From a checkpoint of a small mixture-of-experts model trained on Wikipedia: 11 layers, 4372 steps.
Below are experts of layer 3 (counted from 0) of a mixture-of-experts language model. Rows are named router (the router's row for the expert) and show model dimensions 0-159. Each number is 200 + 30 x the weight over its row's rms, rounded and kept within 0 to 999.
Before each expert's rows: a language model's description of what the expert responds to; "gets" lists some tokens that make up at least twice as much of what it gets as of all text. This comes from a sample of Wikipedia text that the model never trained on. Tokens count by the router's weight.

# expert 44
It responds to: Determiners and headings. Articles and possessives starting noun phrases, mainly the, The, his, their, especially sentence-initial The and == section heading markers.
gets: " the", " The", "==", "The", " a", " his"
router,191,219,203,220,175,230,203,212,190,243,175,225,180,212,133,215,159,212,228,172,229,232,223,175,201,213,185,146,164,253,218,193,169,218,213,248,229,236,202,206,191,208,193,211,268,190,203,161,167,267,193,223,223,180,225,222,216,154,242,230,181,186,129,144,176,182,249,202,206,168,205,204,201,223,153,175,181,254,211,243,190,243,183,185,187,256,230,222,196,255,211,141,187,191,169,199,185,208,229,217,227,179,171,212,196,191,224,259,196,214,202,198,227,225,229,205,160,220,199,164,179,184,145,215,233,249,183,246,212,221,162,203,233,250,176,198,232,203,244,222,213,177,191,202,164,185,188,200,97,189,205,242,214,139,233,235,228,195,207,236

# expert 10
It responds to: Sentence and line ends. Line breaks and sentence-final periods, including closing quote or bracket with period, at paragraph ends before headings or new lines.
gets: "\n", ".", ").", "\".", ".\"", " =="
router,197,177,184,176,178,224,186,174,154,260,130,245,192,157,205,176,156,119,259,236,201,218,179,182,226,137,251,220,196,187,218,213,134,165,203,188,285,226,199,235,229,262,183,262,223,168,221,141,212,219,184,143,198,188,236,204,256,184,198,236,211,214,204,173,202,199,228,234,162,175,181,200,197,207,179,196,179,212,233,229,215,179,182,210,165,220,196,154,208,185,194,179,225,191,196,253,218,176,169,202,198,217,158,256,215,229,203,237,212,189,240,250,216,255,219,201,180,224,161,182,189,157,176,182,202,184,176,191,188,185,195,223,216,220,203,191,271,225,237,242,178,188,192,169,208,176,227,213,211,201,214,193,165,152,237,240,169,189,207,218

# expert 43
It responds to: LaTeX and technical pieces. Pieces inside LaTeX math commands like \in, \overline and frac, plus word pieces in technical words such as inf-in-ite, conj-ug-ated.
gets: "in", "id", "t", "s", "at", "d"
router,215,197,246,274,193,215,171,186,175,202,209,182,149,199,180,234,180,139,228,183,191,180,218,192,239,157,192,186,224,185,218,230,217,123,223,208,244,237,217,162,172,210,177,231,238,160,198,200,165,191,170,233,246,212,220,187,260,210,194,215,223,180,247,177,217,203,190,220,147,180,270,193,192,184,180,227,198,181,235,232,202,217,161,259,227,254,211,199,185,206,182,223,222,218,159,182,280,173,237,173,215,192,246,244,163,210,215,198,177,182,190,157,213,222,220,253,174,192,178,147,153,194,219,168,241,195,207,215,203,198,185,219,210,266,233,169,260,188,187,220,235,151,158,163,182,144,201,234,203,208,211,215,193,222,233,176,202,215,245,159

# expert 25
It responds to: Infobox colons, stats. Colons after infobox field names such as Born, Website, Height, plus digits in sports statistics tables.
gets: ":", "2", "1", "3", "0", "4"
router,210,211,240,215,150,229,194,210,215,216,224,187,185,228,164,146,217,182,216,155,209,234,229,156,221,164,194,155,195,190,226,210,200,152,216,268,216,192,200,163,149,170,194,185,244,195,222,126,179,242,236,230,195,171,184,230,191,174,228,196,202,192,216,203,159,202,206,205,220,170,258,216,198,210,207,233,162,206,204,161,179,193,187,220,234,220,227,191,179,206,206,165,197,105,225,231,241,175,274,175,253,189,187,205,200,253,296,233,175,225,223,219,179,246,202,217,144,208,207,153,192,227,215,210,164,246,240,218,222,177,193,216,262,270,197,187,198,186,218,230,253,193,215,192,186,210,218,208,202,225,204,250,198,162,224,201,172,163,210,216

# expert 6
It responds to: Capital-letter abbreviations. Capital letters and all-caps codes in tables and results lists, such as race abbreviations CHI, SWE, DNF and positions MF, DF.
gets: "S", "D", "O", "C", "P", "R"
router,228,207,209,220,181,244,159,195,186,144,157,215,153,153,208,200,207,200,196,161,183,212,261,217,198,196,227,207,227,215,256,226,190,118,200,208,222,196,202,185,201,205,133,159,255,192,190,175,145,201,204,274,216,179,206,159,200,164,216,205,210,175,163,173,168,144,207,234,212,201,207,279,206,260,181,191,197,203,231,232,199,252,214,243,205,213,220,161,225,173,211,186,226,165,162,207,192,178,160,175,172,215,182,166,142,231,174,229,259,190,204,149,235,243,215,204,182,208,155,171,183,199,160,194,257,228,190,257,232,162,189,207,233,237,227,218,206,190,155,240,209,196,184,187,216,156,190,220,178,183,251,219,215,185,218,175,177,194,214,246

# expert 18
It responds to: Foreign name endings. Middle and ending pieces of European names and words, often German, Slavic or Romance, such as Braș-ov, Sch-ne-ebach, Álv-are-z.
gets: "ent", "er", "en", "on", "es", "t"
router,235,259,255,193,229,253,197,260,193,225,179,207,166,174,183,207,156,209,224,165,153,252,227,161,225,158,193,189,143,224,229,235,192,178,203,191,188,229,201,151,138,186,156,206,202,203,227,204,137,193,191,179,225,202,234,181,182,169,230,214,250,227,188,214,210,207,210,237,197,176,225,176,194,232,187,204,213,189,209,165,237,289,186,205,204,182,216,149,235,303,192,168,165,191,206,214,181,160,203,197,190,228,206,232,240,160,200,222,188,176,197,196,221,214,250,191,179,271,178,162,210,106,182,213,251,176,198,226,170,191,206,233,203,176,186,199,229,197,231,230,205,231,180,163,205,183,229,187,224,212,193,229,221,175,202,179,183,159,241,207

# expert 1
It responds to: Name-initial capitals. Single capital letters or short capital pieces starting a proper name, often Chinese or Japanese names, such as W in Wuchang, T in Tōbu, Ch.
gets: " K", " T", " S", " W", " H", " L"
router,215,239,207,191,114,221,173,239,200,214,198,222,166,156,156,183,194,183,191,160,146,211,233,234,231,230,236,146,178,221,208,243,188,158,240,225,217,231,161,138,199,182,194,167,231,177,239,199,241,188,174,230,241,160,219,222,180,214,250,237,192,185,166,133,237,166,246,261,165,192,224,240,161,178,149,217,147,230,246,166,218,204,164,222,179,215,198,159,185,221,172,170,198,178,197,201,199,202,199,176,179,171,227,170,205,255,206,209,228,198,180,145,246,214,211,225,221,185,179,154,196,195,144,182,208,204,168,176,198,166,193,197,202,195,242,191,218,180,193,272,217,235,228,200,186,145,194,221,187,231,223,172,174,169,208,198,170,199,257,203

# expert 24
It responds to: Romance-language name pieces. Word pieces inside French, Spanish and other accented foreign names and words, such as Cé-c-ile, Sévé-rac, L-uch-a, Jean.
gets: "z", "ac", "c", "l", "é", "g"
router,170,229,229,229,236,223,164,213,139,187,169,201,209,199,179,208,203,226,202,206,192,215,256,200,216,210,213,175,153,198,199,204,177,175,268,258,227,182,138,184,219,209,168,170,217,155,178,177,197,204,181,216,282,200,222,199,205,161,240,215,213,203,169,189,174,165,179,245,202,212,276,204,206,271,248,261,189,192,221,205,196,215,152,194,149,191,219,217,246,260,207,177,210,168,235,196,218,144,206,233,160,246,188,219,217,193,193,208,201,181,198,229,181,211,208,200,203,231,111,196,147,185,193,157,232,243,238,232,195,179,213,254,181,172,180,169,209,185,212,254,196,131,164,239,204,203,184,207,179,214,217,221,201,192,254,213,159,165,197,220

# expert 7
It responds to: Census connectors and coordinates. Connectives like or, and, slash in census demographics and coordinate strings, such as Hispanic or Latino, degree/minute/second marks, and / separators.
gets: " and", "/", ".", "″", " or", "°"
router,238,239,196,269,165,221,181,248,106,229,190,182,188,192,196,219,220,204,204,138,177,225,215,159,257,188,212,166,187,158,196,216,172,167,263,201,188,255,206,229,202,192,183,161,184,174,192,210,219,255,199,208,219,158,213,187,208,221,219,263,249,195,173,194,134,216,201,242,210,214,210,204,193,211,195,220,180,198,167,172,201,294,161,215,213,207,186,182,243,197,200,197,178,156,159,181,235,186,219,177,245,226,194,196,144,192,195,237,232,209,221,218,173,225,216,216,154,242,173,206,221,183,144,196,203,228,206,250,252,210,172,235,223,208,197,201,215,225,263,220,214,214,230,204,186,151,243,201,192,212,206,269,207,156,212,231,154,198,212,181

# expert 38
It responds to: Career and action verbs. Verbs in biographies after he, was, to, such as attended, worked, made his debut, finished, played, served.
gets: " in", " to", " was", " the", " is", " made"
router,173,258,267,195,153,187,185,151,184,196,163,194,200,214,177,136,162,220,219,161,176,251,252,167,192,206,191,173,184,229,193,178,179,187,200,229,226,209,199,199,209,222,153,175,261,184,217,167,189,255,158,193,252,185,215,198,154,145,237,213,199,207,180,178,212,184,191,215,191,163,173,225,135,194,172,186,166,196,232,244,165,194,164,190,193,282,178,162,192,232,230,148,231,207,201,271,222,196,175,202,223,161,214,180,179,186,226,223,216,143,223,238,203,259,195,220,153,194,163,201,200,184,192,172,186,243,240,252,215,202,212,217,192,213,197,152,210,180,180,220,209,180,177,164,187,175,252,254,188,205,201,239,228,202,220,231,183,223,261,241

# expert 28
It responds to: Auxiliary and main verbs. Finite verbs right after a sentence subject, mainly was, were, is, had, would, been, plus sentence openers like In, During.
gets: " was", " is", " were", " are", " had", " In"
router,199,259,220,193,231,205,201,187,220,170,192,222,195,210,201,143,211,148,227,213,164,223,180,164,236,213,199,229,202,214,264,192,158,186,191,269,218,226,191,187,189,201,189,194,277,217,197,186,185,184,180,233,218,193,277,168,205,150,198,242,201,187,215,182,203,203,185,243,162,194,203,287,183,216,171,205,159,219,209,221,211,262,161,212,186,233,222,176,206,188,243,169,165,172,234,195,183,163,165,207,230,160,229,181,219,206,256,203,213,171,264,189,197,247,239,231,184,233,191,167,165,207,234,211,183,212,161,245,182,209,161,185,176,202,218,195,207,225,217,293,245,213,199,217,169,181,232,172,188,189,242,219,239,173,237,222,197,173,248,266

# expert 23
It responds to: Pieces after M. Word-internal pieces right after an initial M or m, such as M-ot-ivation, M-end-oza, m-ad-ame, plus nouns like husband, owner, director.
gets: "an", "on", "o", "il", "or", "ot"
router,221,235,227,199,241,213,185,158,202,255,206,223,196,201,186,184,185,213,245,171,252,218,230,242,224,234,211,195,176,224,213,220,171,218,221,241,235,255,174,214,150,213,189,248,206,181,231,179,155,229,186,191,264,175,194,224,140,205,234,219,236,192,235,237,206,204,220,283,202,166,239,217,184,229,162,201,173,258,177,229,168,198,176,230,264,185,228,113,247,250,272,174,189,191,162,219,230,175,205,200,187,210,190,220,210,216,204,210,222,188,217,178,235,224,223,210,210,199,152,171,144,198,165,178,215,209,231,227,228,181,188,171,241,212,229,183,207,232,207,211,266,148,197,204,185,128,198,219,207,213,178,178,214,195,247,184,192,158,224,192

# expert 32
It responds to: Taxonomic and scientific names. Pieces of Latin species and genus names in taxonomy lists, plus brackets, hyphens and subscripts, such as -idae, -ensis, Puccinia pers-ica.
gets: "'", " (", "ia", "-", "(", "uc"
router,190,228,193,225,184,216,202,242,174,181,232,248,165,181,151,185,181,155,193,205,202,213,207,159,234,195,193,134,222,187,216,231,221,179,203,180,199,207,209,199,179,264,128,197,222,197,202,196,209,180,167,244,212,172,208,227,248,206,188,238,220,185,173,129,191,144,196,230,148,232,210,189,231,180,178,169,141,193,220,194,186,224,140,204,184,206,211,171,172,245,191,177,170,194,213,243,215,173,204,175,198,207,213,221,186,185,268,163,258,205,233,250,217,225,219,242,179,198,205,192,197,180,194,169,247,255,209,260,248,200,181,236,214,231,199,137,166,171,246,213,219,162,180,234,190,207,176,243,167,156,269,184,165,148,220,220,155,184,169,173

# expert 12
It responds to: Year digits, medal tables. Final digits of years and numbers in sports results tables and date phrases, such as 2010, 2015, Masters 1000.
gets: "0", "1", "5", "6", "8", "2"
router,161,198,227,268,214,226,166,215,139,168,163,240,194,198,199,188,187,160,184,174,190,196,250,184,180,192,214,180,209,183,228,210,146,176,228,185,197,226,214,208,198,237,161,238,210,185,193,183,190,205,181,191,202,196,263,132,201,207,210,213,245,150,223,167,209,183,174,214,198,126,175,224,158,208,227,262,192,185,204,257,216,282,203,275,164,251,225,192,198,208,223,168,199,185,216,211,203,120,203,174,171,209,215,216,194,238,222,268,265,211,236,203,201,233,189,201,152,175,178,209,213,206,211,165,233,250,191,224,237,152,193,256,167,195,200,193,172,152,220,233,178,155,180,223,205,194,190,205,166,222,236,202,217,174,229,215,185,148,214,211

# expert 8
It responds to: Biographical dates, prepositions. Prepositions and words in life-event contexts, especially on after married, died, born; also digits of dates and years.
gets: " on", ".", " in", "1", " at", "=="
router,167,222,212,181,188,213,170,195,158,275,178,260,168,187,157,160,220,205,240,230,200,254,188,174,234,181,241,208,196,219,219,200,227,178,212,247,198,208,177,217,168,242,192,198,205,185,246,213,211,239,158,153,203,183,186,186,199,161,278,222,198,237,186,179,158,177,224,247,219,208,219,241,201,283,175,211,153,188,201,231,148,172,143,213,194,252,196,214,176,199,221,164,142,189,180,282,214,192,191,200,168,241,203,227,189,220,207,216,209,246,250,226,166,219,219,193,169,233,199,158,190,169,182,189,207,212,220,205,235,179,184,218,240,260,167,188,223,222,225,221,234,160,200,165,157,190,207,211,188,259,211,203,217,156,199,218,218,165,196,261

# expert 27
It responds to: Prepositions and linking verbs. Prepositions and verbs introducing a phrase, such as by, with, from, using, built, caused, notably "spread out, with" in census text.
gets: " by", " with", " from", " on", " into", " through"
router,233,205,194,189,212,257,190,224,144,163,212,222,153,180,184,190,186,220,192,194,202,209,222,220,196,202,218,155,176,197,228,257,163,159,273,238,205,275,147,230,169,191,187,191,217,200,238,160,246,192,209,202,199,169,224,174,205,155,256,219,221,213,229,199,162,178,201,222,218,144,193,197,188,200,157,172,198,200,189,193,237,233,205,247,224,212,198,176,182,181,186,170,208,140,197,236,269,176,212,186,250,185,243,213,179,225,190,224,189,227,204,231,203,208,215,246,206,248,180,186,166,185,200,206,226,224,239,218,194,171,132,248,231,198,208,148,204,245,249,236,199,169,198,167,173,110,262,233,178,213,197,209,177,141,197,189,168,214,216,236

# expert 5
It responds to: List separators, credit words. Pipe separators in singles chronologies and tables, plus list-introducing words such as starring, such, including, featuring.
gets: "|", " |", ")", ";", " c", ":"
router,208,273,196,217,172,221,236,190,155,226,176,213,176,225,225,173,197,180,192,188,179,202,269,174,204,165,273,131,199,162,188,192,126,130,168,240,212,236,181,222,180,216,176,197,200,211,212,234,203,247,142,234,217,166,199,203,187,163,217,194,211,178,232,232,159,173,203,217,216,162,194,182,184,294,219,207,164,219,204,227,218,239,158,209,196,215,225,211,157,235,193,162,216,134,183,263,216,191,240,177,182,160,214,194,199,227,254,220,222,215,178,250,205,241,253,202,189,200,208,198,221,188,220,157,185,206,183,214,213,199,155,244,192,184,178,177,194,137,227,240,214,205,230,229,169,155,203,243,221,222,229,207,215,164,218,188,190,176,234,214

# expert 21
It responds to: Year digits. Inner digits of years and date ranges, especially the 9 or 0 after 1 or 2 in 1921 or 2003.
gets: "0", "9", "1", "8", "2", "–"
router,180,223,245,200,240,235,137,168,233,192,163,231,198,203,176,170,136,178,191,245,188,254,243,167,222,246,271,200,179,227,211,268,187,181,199,194,209,199,196,157,159,198,130,154,240,202,209,207,203,249,217,181,224,143,226,156,174,182,245,231,195,186,214,208,171,207,196,248,160,229,175,190,185,215,189,193,210,188,241,281,195,235,215,215,227,178,189,198,206,229,181,147,216,204,220,179,234,198,184,193,213,191,154,196,186,208,191,219,228,131,240,220,211,251,230,225,207,219,166,153,169,156,211,150,176,182,206,184,218,220,198,217,247,221,233,153,221,192,220,201,219,168,189,214,218,183,171,230,212,193,209,255,259,215,188,247,180,168,243,216

# expert 33
It responds to: Quotation marks. Opening and closing quotation marks after said, stated or reads, plus apostrophes, dashes and ellipses in quoted text.
gets: " \"", "\"", "'", "-", ",", ")"
router,193,232,227,189,184,201,213,170,124,192,161,193,185,183,224,190,180,148,189,220,199,225,207,179,204,187,217,217,176,235,159,232,205,194,227,206,206,259,116,183,180,211,175,205,197,153,230,209,205,255,227,216,178,168,227,163,260,211,214,207,172,205,225,215,177,216,186,203,216,175,182,250,205,195,197,212,143,236,244,253,179,240,143,242,182,193,202,173,179,188,232,197,208,183,168,243,167,189,208,175,237,229,174,185,182,178,215,228,225,145,191,219,209,244,177,251,207,165,192,157,164,191,200,180,266,186,204,217,183,174,201,208,216,292,215,151,214,185,231,253,258,149,246,204,185,187,176,197,208,177,232,225,162,202,232,187,191,191,287,238

# expert 26
It responds to: Years and historical names. Digits inside years and numbers, plus regnal numerals and pieces of historical names, such as Henry VIII, Pius VII, Napoleon.
gets: "1", " of", "8", "7", "2", "9"
router,221,215,244,206,216,251,138,172,158,240,158,235,215,217,182,209,152,157,227,211,176,267,210,181,237,219,224,233,169,182,216,255,205,177,217,248,221,188,163,168,180,196,151,201,185,217,237,227,162,234,192,144,213,161,192,166,181,168,218,209,187,225,203,178,174,147,262,232,243,256,210,221,172,284,207,188,173,177,183,198,200,220,201,213,192,154,217,192,220,231,222,189,179,200,222,250,233,200,220,188,205,225,219,257,199,186,207,215,215,213,259,207,182,204,191,183,152,208,186,161,171,93,215,175,213,227,241,204,193,178,181,224,214,262,181,161,220,194,185,214,218,181,183,185,181,165,162,191,133,230,178,237,171,202,194,200,193,172,210,204

# expert 34
It responds to: Sports teams and leagues. Sports words and team or league names in athlete and season articles, such as NFL, NBA, Steelers, Championship, table pipes.
gets: " |", " the", "s", " American", " University", " League"
router,221,203,211,233,161,201,168,158,187,194,157,237,186,167,186,150,159,190,209,174,147,242,230,205,219,212,215,205,163,185,207,201,154,155,211,197,213,188,179,167,193,280,176,226,213,186,197,154,181,206,235,156,195,208,216,197,233,145,244,240,214,206,206,222,190,221,217,218,224,176,236,235,219,222,204,220,167,233,197,272,213,252,217,254,215,238,212,186,208,221,224,177,258,199,137,206,227,186,162,186,235,160,202,258,187,262,177,252,178,167,260,179,245,229,243,195,192,210,184,178,158,204,226,180,217,185,184,194,188,144,154,224,222,184,215,194,194,175,187,221,209,176,179,206,199,192,214,264,166,235,228,259,211,170,223,190,121,192,166,224

# expert 13
It responds to: Name and word endings. Final pieces of first names and words such as ie in Ellie and Laurie, ody in melody, plus pronouns he, she, you.
gets: "ie", " he", " He", "le", " she", "y"
router,221,228,261,229,203,233,192,218,148,200,210,199,199,225,147,171,182,235,266,219,227,240,221,170,186,206,234,217,153,243,199,179,191,181,198,226,259,285,215,189,194,282,167,264,165,201,194,174,143,196,219,201,226,188,202,211,191,158,193,180,253,202,172,186,199,217,218,270,207,165,219,187,186,242,151,208,171,203,183,263,162,220,189,238,201,195,218,214,239,201,236,143,179,134,212,250,217,155,208,191,193,177,150,168,195,214,261,190,188,184,219,220,243,223,220,249,179,178,191,188,198,166,164,172,202,212,213,208,186,199,238,207,213,203,247,213,239,187,239,228,259,186,227,189,187,225,217,220,198,258,233,198,198,164,198,207,200,172,216,187

# expert 9
It responds to: Geography, distance words. Pipes in table rows and words of location and measurement in geography or species text, such as north, km, length, genus, approximately.
gets: " |", ";", " km", "%", " It", " m"
router,196,177,219,229,174,218,190,254,163,220,185,216,164,170,142,178,179,208,202,244,217,266,252,172,238,145,212,197,179,223,199,213,226,154,238,198,206,274,132,160,227,228,179,170,194,178,171,174,222,203,177,203,227,200,235,174,249,209,201,185,258,235,245,179,136,185,269,239,209,204,250,231,206,205,172,192,177,240,238,181,187,202,182,200,250,243,172,204,200,237,201,198,221,207,172,182,214,181,212,188,246,205,227,262,180,231,239,206,235,214,192,219,200,224,213,205,172,197,181,185,167,201,213,185,241,245,206,208,214,163,139,260,251,192,262,188,198,219,180,177,232,151,188,175,148,198,183,231,222,241,202,178,145,181,221,194,189,187,185,207

# expert 37
It responds to: Second name syllables. Word pieces right after a name's first capital letter, such as ab in Sabine, im in Simon, ir in Airport.
gets: "ab", "b", "im", "s", "r", "am"
router,186,214,213,218,165,244,178,143,195,196,197,205,189,231,209,214,162,150,203,179,170,216,276,194,211,238,214,156,219,179,187,212,174,163,224,215,205,184,217,182,195,196,164,223,251,171,177,170,209,202,199,182,243,180,196,204,246,195,231,199,262,141,179,215,202,189,202,251,175,206,204,252,184,221,206,233,177,198,224,218,199,213,164,237,222,248,196,151,200,235,100,179,213,208,160,180,252,178,210,192,195,214,231,226,167,170,243,189,228,166,220,159,211,210,196,232,241,237,182,147,168,193,214,169,193,227,133,190,178,215,201,258,218,288,196,196,261,160,238,218,250,208,228,182,187,162,257,220,211,235,211,189,184,234,225,199,179,180,244,179

# expert 22
It responds to: Awards and function words. Award-table words and cell separators like Award, Nominated, Best, Medal, plus of, the, in within titles and memberships.
gets: " of", " the", " |", " and", " Award", "|"
router,181,172,227,209,192,225,171,203,196,157,171,193,235,227,185,178,223,145,241,199,192,208,252,128,196,233,245,170,197,185,212,182,145,185,188,213,194,235,190,203,225,216,180,201,198,153,225,188,202,191,148,157,253,166,243,216,235,200,181,227,196,165,200,194,173,143,177,194,161,201,260,235,185,247,177,229,182,220,251,272,230,204,211,253,257,203,205,171,188,190,185,155,234,175,207,273,216,176,198,157,193,231,195,196,193,214,166,234,211,198,219,195,221,228,240,242,138,155,192,187,187,173,188,168,183,234,207,188,261,158,216,246,234,187,212,226,219,177,233,220,208,178,186,219,166,170,251,193,210,230,252,237,207,199,267,211,162,205,228,241

# expert 36
It responds to: For and non-Latin scripts. The word for, notably Qualification for in league tables, plus characters of Cyrillic, Thai, Greek and other non-Latin scripts.
gets: " for", " to", "R", "S", "–", " who"
router,231,174,202,230,224,202,169,228,104,174,197,185,217,186,164,185,222,203,215,155,123,259,208,185,243,183,191,207,188,170,238,200,175,170,224,217,212,204,182,209,207,293,184,181,238,220,163,139,205,237,231,213,184,158,231,180,169,191,216,206,214,213,204,129,206,200,194,212,208,201,223,247,202,219,205,254,207,198,212,168,211,242,169,205,209,192,212,170,174,200,204,172,205,218,190,232,207,115,220,205,191,204,183,236,237,160,193,238,239,144,223,223,206,232,223,194,172,205,170,198,225,177,141,159,260,241,184,199,209,139,163,205,225,213,203,188,249,214,170,233,227,158,189,154,161,201,234,208,202,231,257,219,197,216,214,231,194,170,206,259

# expert 42
It responds to: Initial and heading pieces. First letters or pieces of words after headings or sentence starts, like Flor-a, L-ike, plus publisher words Records, Review, Press.
gets: "a", " that", " L", ":", " W", " S"
router,164,242,178,229,186,205,192,203,203,210,228,252,161,200,203,155,181,134,235,173,201,243,258,204,235,186,220,175,163,218,213,243,206,176,246,216,202,257,155,189,212,176,182,192,185,156,231,182,205,195,169,214,195,159,226,210,230,187,234,230,211,141,179,190,174,188,178,194,151,155,202,217,206,235,214,235,175,231,229,185,147,248,192,227,196,192,190,166,270,187,193,163,239,108,195,211,207,232,211,198,247,151,181,180,204,224,207,188,212,156,184,231,208,213,204,213,230,180,181,151,183,211,258,179,196,194,240,249,199,213,207,221,240,204,217,200,226,187,180,247,271,206,177,147,150,203,188,222,184,211,260,176,230,171,227,172,147,227,252,209

# expert 0
It responds to: Clause-joining punctuation, conjunctions. Commas closing appositives or phrases and clause linkers after them, such as which, who, but, and, although.
gets: ",", " and", " that", " which", " but", " who"
router,174,200,199,205,200,219,134,192,164,209,213,193,199,227,193,172,222,208,202,174,202,232,210,188,192,222,228,192,193,205,198,203,176,196,205,230,255,229,215,221,197,190,175,214,194,224,216,147,186,211,218,155,218,167,237,160,238,212,227,232,221,188,178,179,219,168,249,186,184,151,221,205,140,177,149,214,208,203,220,217,228,185,168,223,152,237,200,201,218,208,190,186,212,191,194,262,218,176,211,161,213,202,220,175,184,218,241,261,242,138,228,255,182,197,278,211,217,208,165,160,201,185,152,181,238,237,172,203,170,205,124,226,217,230,210,149,248,197,246,244,235,151,205,239,214,198,157,275,173,216,236,214,186,149,220,261,168,192,164,273

# expert 2
It responds to: Mid-name word pieces. Short syllable fragments inside proper names after a capital letter, such as E-il-ish, N-im-mo, Kat-ar-ina, M-un-ro.
gets: "or", "im", "r", "il", "al", "m"
router,209,185,206,208,206,254,146,199,201,194,205,218,202,162,214,211,129,159,221,185,174,216,242,186,197,229,216,161,176,252,215,205,174,209,196,222,204,180,175,171,154,191,178,231,242,168,229,181,155,179,192,214,193,151,200,193,205,185,180,246,275,173,170,250,207,161,248,250,224,231,237,219,201,231,161,191,143,219,179,233,196,206,172,191,242,200,189,161,232,234,185,169,175,126,191,228,231,133,215,183,189,161,207,218,168,196,232,203,188,208,215,202,223,237,229,217,226,208,232,167,125,222,217,164,205,258,204,220,217,232,207,235,220,286,160,199,220,199,243,240,225,189,226,146,198,180,206,221,228,237,217,208,209,223,196,193,139,176,247,208

# expert 41
It responds to: Post-initial vowels. Vowel or syllable pieces following a name's capital letter, such as a in Gaucher, u in Guðrún, plus Ha, Ba, Moham, final year digits.
gets: "a", "0", "u", "i", "ra", "o"
router,186,209,215,204,169,214,162,259,200,198,161,203,134,180,175,210,188,208,214,176,190,253,242,232,200,209,245,191,146,195,220,222,173,201,223,213,263,272,171,160,216,184,177,206,188,206,191,187,200,185,152,176,198,165,245,186,179,237,221,258,236,193,194,173,165,204,231,192,204,161,218,206,203,223,230,289,199,206,187,218,175,205,208,230,226,203,225,139,220,197,208,173,179,129,155,184,178,169,203,195,187,226,197,189,225,205,211,290,258,202,188,195,191,244,211,178,227,243,134,174,231,188,190,209,184,188,215,203,221,186,229,187,226,187,197,197,257,186,212,227,188,195,159,157,140,162,210,201,204,196,178,240,198,189,215,172,135,121,230,242

# expert 31
It responds to: South Asian name pieces. Syllable pieces in South Asian, Filipino, Arabic and East Asian names, like Kum-ar, Bar-ang-ay, Khan, Raj, Hong, Tag-al-og.
gets: "ar", "an", "u", "i", "ay", "y"
router,206,208,219,214,167,203,113,204,226,185,194,217,209,191,199,181,205,193,239,197,208,195,187,156,217,178,239,123,135,177,167,202,179,173,182,216,203,208,214,184,184,247,187,228,225,173,197,199,179,232,181,110,233,187,262,228,216,178,201,217,236,190,197,173,152,205,227,184,203,185,199,226,211,208,216,192,193,237,230,221,181,180,207,203,185,229,173,138,235,196,223,169,230,218,194,237,224,184,238,171,193,249,257,174,201,203,218,229,200,176,206,156,219,207,237,234,163,188,198,121,207,196,171,160,179,228,199,178,199,223,133,192,252,224,229,215,213,156,238,273,239,180,244,207,185,128,210,206,224,213,219,211,139,149,243,214,233,189,241,162

# expert 29
It responds to: Initials and list dashes. Periods after name initials and in vs., dashes starting bibliography lines, and joiners such as &, /, and between names.
gets: ".", "-", "|", ")", "\"", "ly"
router,176,254,250,203,185,184,153,176,225,227,205,235,178,209,160,159,149,150,241,180,213,224,189,209,233,179,259,206,197,185,210,199,212,142,214,209,153,263,216,217,142,216,160,204,207,181,173,137,193,195,216,219,215,230,183,197,190,217,228,219,243,134,169,151,205,169,249,239,187,182,180,202,209,251,226,241,131,194,199,248,201,212,167,212,182,202,208,172,205,210,217,195,198,158,224,211,233,170,231,185,195,206,170,201,219,212,292,176,275,216,227,197,235,213,216,234,193,212,185,194,174,165,143,213,185,156,186,216,218,209,190,257,208,231,214,184,181,191,229,177,193,189,173,206,219,205,218,250,196,222,236,245,174,109,200,223,201,175,175,191

# expert 19
It responds to: Name-internal word pieces. Second pieces inside proper names and taxonomy terms after capital fragments, like D-ex-ter, Hom-i, Ind-ica, plus Genus and Arthropoda.
gets: "i", "ic", "e", "as", "us", "os"
router,200,237,186,229,168,215,157,199,226,187,183,207,200,127,208,186,202,175,233,199,219,225,186,119,258,137,191,215,138,224,180,238,201,146,240,183,218,186,173,151,165,177,177,246,187,185,204,180,162,190,181,206,183,194,201,210,252,189,176,145,214,201,170,202,152,181,195,232,198,209,246,192,207,231,159,239,121,240,222,217,221,163,212,230,174,204,262,195,201,262,206,201,213,154,201,231,254,168,206,175,199,217,186,223,177,182,201,195,185,222,248,207,189,218,212,236,181,206,161,171,205,195,237,211,230,222,248,236,228,195,185,212,209,229,188,187,216,173,220,253,178,178,210,199,210,199,194,259,122,254,265,216,205,225,183,184,190,176,257,226

# expert 3
It responds to: Infobox list markers. Line-initial dashes and pipes opening infobox or table fields, especially before Location, Coordinates, Authority, and brackets after birth dates.
gets: "-", ")", "|", " =", " He", "=="
router,171,261,173,174,120,210,192,208,214,201,187,269,126,141,188,165,178,162,185,198,179,249,217,194,259,172,218,205,191,205,219,186,189,204,226,212,202,267,172,189,194,211,162,196,206,226,209,191,209,235,205,169,180,150,219,188,165,211,280,198,223,146,162,155,177,183,160,183,142,168,189,193,166,176,209,223,172,212,199,164,217,225,206,216,171,197,197,219,156,208,197,193,196,158,172,254,204,202,235,187,218,248,227,244,242,220,225,221,226,227,211,183,214,204,213,216,158,198,214,169,160,118,169,165,225,198,208,211,167,179,168,249,196,237,252,204,201,200,242,191,222,230,237,226,119,207,194,251,181,203,185,211,198,166,221,229,181,184,217,197